python train.py --num_hidden_layers=16 --balance_loss=0.00274 --init_std_router=0.031 --norm="rmsnorm" --batch_tokens=131072 --max_seq_len=512
Below are experts of layer 11 (counted from 0) of a mixture-of-experts language model. Rows are named router (the router's row for the expert) and show model dimensions 0-255. Each number is 500 + 50 x the weight over its row's rms, rounded and kept within 0 to 999. Numbers have three digits each.
Before each expert's rows: a language model's description of what the expert responds to. This comes from a sample of Wikipedia text that the model never trained on.

# expert 8
It responds to: Newlines, table pipes, sentence-final periods and heading equals signs ending infobox fields, table cells, sentences or section titles.
router:475490538499510413507505511493544399505538447497518440490483513534542449412485412507419507485526490565439526531530471526552430471489517521483555438510536481539471417518562524484486454521399550517559519480493601519481494501529425451484487405551508532379536511534463447426482491501477577522528478463477487606507490517499500437432432462414601469503469528520404506515455505548579457540513577454401481469554479587491590540434544608547475513471546548524421426581553458445519464442564561467427491505587405438500508460504556536537450556484562477511475540401480536459440533457411506491526529468541565561501549485502459523450539459485521527465516430478433508442406524528683542561540404596480575520433506518474487441545637511479501412577422550463494509480462530512502494539493645

# expert 0
It responds to: First capitalized fragment of a split proper name or word, such as Do in Douglas, Ma in Mavericks, Pat, Sh.
router:460667418500561470531497503479588523522482418508469410482518478498476538538382500558535453495537543540441506536516582519537538492550486443426463440493450402530481442452548434457527475479466558457545562466465495424492524425525408505500468430541487505455555499505518526495526489505476529499524530439528560519460452494479537481499440500384529451510456480621462512564581557484572484527570486359438479531435525473433586539455482588600404470495589501590468416501470424468538476504521521450431542508583453496583494464543568568498471481527539593426489524480431398487467512522560477503572486514589478566404547533469454514416491410501596500498509431466502511532476472455523526598483504483460535519492462538482470387463489557569470362584531532483507473538451499454610441526485500

# expert 2
It responds to: Word-final pieces completing common nouns, such as -ation, -ment, -ity, -ance, plus whole nouns like member, government, role.
router:546594502487510465403514626549496503461461529414564520500547521553567440454511518496457514496510533513462476580393449533524519575534516444445536525546563563485497442462545420514453505445449496445482516412510591537460444495554523498428512505495515591482519559501476479483420528524517564540566478464548354564499417442484498505439488450436547426429474573556419431433496554604500448552488558487463466505488550448475559534462584481565506505488536576493382501567561483485569483452572500464480495434556446491445417511512515563498543566460484567503559449523440557436439570449518432510448568461498565529523476572537478559447507472527478433536490500475404557492457513501505423468434499566442510479478436587490486451502586525534469463487477562587405474397397510533629463560562575

# expert 6
It responds to: Short vowel or letter pieces inside words, often in footballer infoboxes, such as i in Senior, a in average, Cyrillic letters.
router:493545480457613485520501604543499443432565533416545558424592547513520495509456515437500481543485542517447462495509420549561551484425543544486522532538608459488429486484582515422484652594529547498456482529525460482552575521555457494523532473550527560408506546541445514464416516551556501607514561460507568520552448502466604551560473437504579451449549566524448476537507519569474522609553554391391511501520521471502543573563481502520372463353564544507515408561561576471449485488505540501457572397494514546439529535548473525488489524449485497507560465494472512510481602462537463475476472481645505588464518496532453480490563498534564399506536515480482524464541619482549521467508531496487569512568455475479455413507528536473453514596536546542555496484491500522548498544435467

# expert 10
It responds to: Short pieces like al, ar, ra, or, il inside common words after an initial consonant, such as half, walks, shallow, barrel.
router:508621525539485409493459491574540476504493617475565502493514510541520476470447470420517438473518570489475591517509404563467422438525505548479595383495519539547518514538554407385499515479490427426523530419539555530535509491521489536519486398479393452461551550521535603482564537534533529564504507435461396529585498479439530473459492508417535463459424440560444506442439542537479491517432536517423531527494534466506491435397522523531484491453599555479441539519492490398542636462561553422576519435471476470504469522462512575573444465513517439559517427464478477420540554404510529484557430468507542491476552607538472526526520518457506488497470448507358428496529558439478485561494507499444561510480471513547506433522508535517615450458462528561443455551472466552601494605499472

# expert 4
It responds to: Digits and number pieces in stats, tables and measurements, such as 32 in 50.32, 000, km, million, plus U/United in US.
router:505589490415502431506572449530553441522489488507555390494514580443528456497501398498578446455504522531462577517469517488574413485444509418441517455478530497499451430570464474492615540504561566417521564428499493483442472459524429456470434502464526509465509552475526519511491507615492593434500455473460380528475460491541623512501516547450550422398429490506503454455490534525641519462456503534467448520474550453421540558458518499569439548386507462548437498566567466451513529507516488462520562487548501517432485501539466492485563535548569645512521458443391523553514516453536424513454488492612454545512516538497487538478485514460490487557437491536504543510430433546499421581472445584398518473439426520537465469581538561443469514389524489532432543454470516527628510487498582

# expert 11
It responds to: Word-internal pieces like re, ro, te, ve after a consonant, most strongly The+re in census text, as in Sc(re)am, sur(re)al.
router:564510475467476496463468546606567450447429479456514483457517569540422553520427532475353426442431508551442575562471481463512494470473541567423470496532457505487534520476590540419479445426599441541535505523448484462424507504579440515441543502466491508438524424510515510488446455427553511548562514464578454476513460435377521496462510571448587470480453548540485439497510547446567500510350542490444451529540563515512521518384545598529490488516532516595410444587576552483470516424502592526517436514512568474476502478516483578475458550464500556456536565472501529580458516402523474524410414516557528558534448495564408606455472485525519453574460567524432491442561583498466496572551577485473459541450533514434458507559524453563456491463449540566519487495512471489543485530585589

# expert 3
It responds to: Prepositions such as of, to, for, with, and first word pieces of verbs and nouns like f(ocus), imp(risoned), or(igins), dis.
router:570563499475605505487589541529524493514502508438514454509477474524600464548497487532523374523528446447450474443538528440517517486470436425487509464564581368567511472522586449442520571530483510443504579468477577441490555481443533440480509517494464502428545601617490396475430495548505480443572532526542411493460415509484592422440430517441574489527498510582491439435527467571575460603460591475485471537480499507446461529427472492452494472476515613440465478520537504530542514508529498514499441494511510509474526493508598551521478572464522490532523496457391474510395493490454526553529502483583586517579510578557552503531535467495501456484555439439525564542497507527593557556523492509390583525486520588508514461408506482440446465583464553512531440491350547461463535457640518

# expert 12
It responds to: The letter s and s-endings inside or at word ends, such as Jasper, hospital, insulin, Christmas, Writer(s), plus San, As.
router:503482543498586402458407617610495532456503573451612396470580525558512472460443475516563427489499522474507528583507537457530466459479565562537523524557434469471488521630545439521524500443440525511443592479375581434509535472505471482487529531506434494491475509533446480521561548491501491484541564512483568510518482504556524464384468492496671434559419482547483415442491512551567552532526504374474441469493474500455409530508474583586589596510566488468446466558494500385449476461534516523514392524522470496483545446496511504535396574529512541378518511510423498486473572484523507541461432457559482594518441505574475563501467427555514470491496507457495493464504501536513494534534443488471502519366399560516456480566525527440585497566407511513492520521474473472530498502543474

# expert 1
It responds to: Pipe cells and dash bullets opening table rows or list items, as in award tables, chart listings, references and taxobox lines.
router:531484524418510481512523526568632501462497578438491402484612490534542521420436433546428492493461531418438620507554527410534439452512483540441569542513512412481468444487571529530485537502463539460467590408508496520457519436566424466451474462462405536443483457574492526453546464470534576455514472399473462504525493510546536541404474431523569418510451463540475417495517488549542436556559560491505421510452638515502582499453492484544420507521560501533473469500532559482537534430655482527480541537544512564504604472568514570500511508524437536496478575519469518455465529429571485483566496491581466534485480568552446528407526455496514434442441469492428436490397534484493493569499466468460561508586482602481464515590590528492536438538433487582450499484505487562510533609507503

# expert 5
It responds to: Year pieces like 19, 18 and (19, bare spaces before numbers in tables, and the or this before dates or figures.
router:579566424491486495467409481468532517482486550436556462459487539584465443507434548485442503466481563487423481542495539577465405477533545506473607482514533439524478395486558431526503534522432458507486453460452560512376508495414434489484476560569450543468529518563485480467554549527540490536514538489505495636561422446518397460457486454425527488534462549543417501528542503481543512541492458509496493513432563425506595512448599498483451531375582547565508443539588553509540530505557508509542527438528360462467535511463438528555545508520469487456540453492517585434409573526514522575446492454569494498464490497514468503474469427498520387585488475500486471506482622458575531577466470474497502492472523578456441467442569599393538412529437566519409444374442510478514539500575527

# expert 15
It responds to: Auxiliaries and past-tense verbs such as was, is, has, had, been, plus endings ed and ated, as in earn(ed), adulter(ated).
router:551575537468528536478449489513520452446442515474577523489555611465502548387459546537494421514572540549533517534489581500537437505472461529466535510506475460519512407515565502511486492512449444469553553487443562474488509511435493511486483543462418426443506481566406447452472475568531545508506511387506373527477454552421514453485524466473512412588518566487497336382516492527509491599490540560417489503480517502511537429521566541576432457413550454529400467504663504538551473485502519502483482488509409484465476453541570541629377443442569517509533576468428465524490539499464460471525506501582451589484445537602459526502483446489558525527501497449493461507433500517521537549477452535451522489537486545446471449549569630505491395433491539542485505441558515566479524555612548

# expert 7
It responds to: Single capital letters beginning a name, heading word or acronym, often after a dash, pipe or parenthesis, as in M(ixed), K(enny), C(DOI).
router:512572553465542531545572520442499407383546483418539479467519457504527508465519467528507476483512485455458538488514455516486439498513495502520575573548495476601493534514481466489610534492543539470574556485485488493430517509462404485534420435448474504432535595521411472386426516479597561559540477479475398504490470461483526451503411495460507445519565569494425501489508557482636549475485452522546339424479508527466484481520538568518403477482459496506493483547558464495601473442510645454577542520522492476464499491510471637549479552472504418495575484486435570379420471378469456537544500480534516449461484485533406523544554522551630510506478508506499475448436512582569439486439459547464484547483365498527498478501492552450585485484493487560436448531496461485568540598505484

# expert 13
It responds to: Raw UTF-8 byte pieces of non-Latin scripts and backslashes, plus sub, most, north, south, and single letters inside names.
router:456472476517590515498477544590495479440465485429486482545530592545595547446484446479478405500509483572586534455541400603532397480436564442487523467533517439462483432579452476524540554474508560496547545432536553521464541528505504511526487498477506418437537536528425522546477478439544465533594479374474449522485426535470527469493476455455583490442422463562486525442523468596454512496489470480370457475521456516479498471427499480503533477510579464546463446517518485568513516494479476426474557443556472565434465484555516467502562503536445487508508511482533489432517567458581385499401468597532558478519496507525456523532536491519591393567478487479478475467371463580611430570431427491504512493450499629444471423548554503444492425521527516522432420497360584535501536539490613

# expert 9
It responds to: Opening pieces such as re, de, con, Vi, Pla, often in Spanish, Italian or Latin names and taxon terms, as in Re(coleta), Re(volution).
router:493539534459492519486423481643500416533551493512538530601561548498515422454424435495540469396440623574500530484557480521486510524511580434435574451526494484581487464492550583431497509461538524587493490493533563550463489479554397512464464520537507525492598538482441538430475469562475470449517567531472413501444500408419530425517509493547541488533500566502416394475559521508508485493495525464481396496513442479455533559442531566497457590487507627588443463564518436470528507542578543573469435544577405480456500455601565469501517598414508584539507551444483494512546520408599516528448444457551535505531484586451502522448467513542432495489502550412445503426581451513498548531479483505394525461504453592485481476624563530471472531527433556485539508460425511472495482538537482

# expert 14
It responds to: Final pieces of personal and place names and name words, such as -gan, -son, -ton, -ville, York, John, College, University.
router:600620570489507497474582530456508490417467532482473421472543541609463409522489545465537445500472581535431558424481510543558476503549523455422542425474567499446369451571492405518523515515423528467564572449546577482506482521500443466453527422562563524502522504536381490503471505552501518574551482485537459547485399482490442445440450477430535454448544546526482459452480535491537462531526554459477492531476597537493539581483546537570530467472507562536457497528568549518503545451522514399530526466504467473506515413548486583526479498519556524546556423427417533436499471458512434440619481468521404510483469584532417581431524453568494387465472545452440552459475474503504438535462450573502620497484469519544430401567600475530455423435487522563519479453466461505554431558496576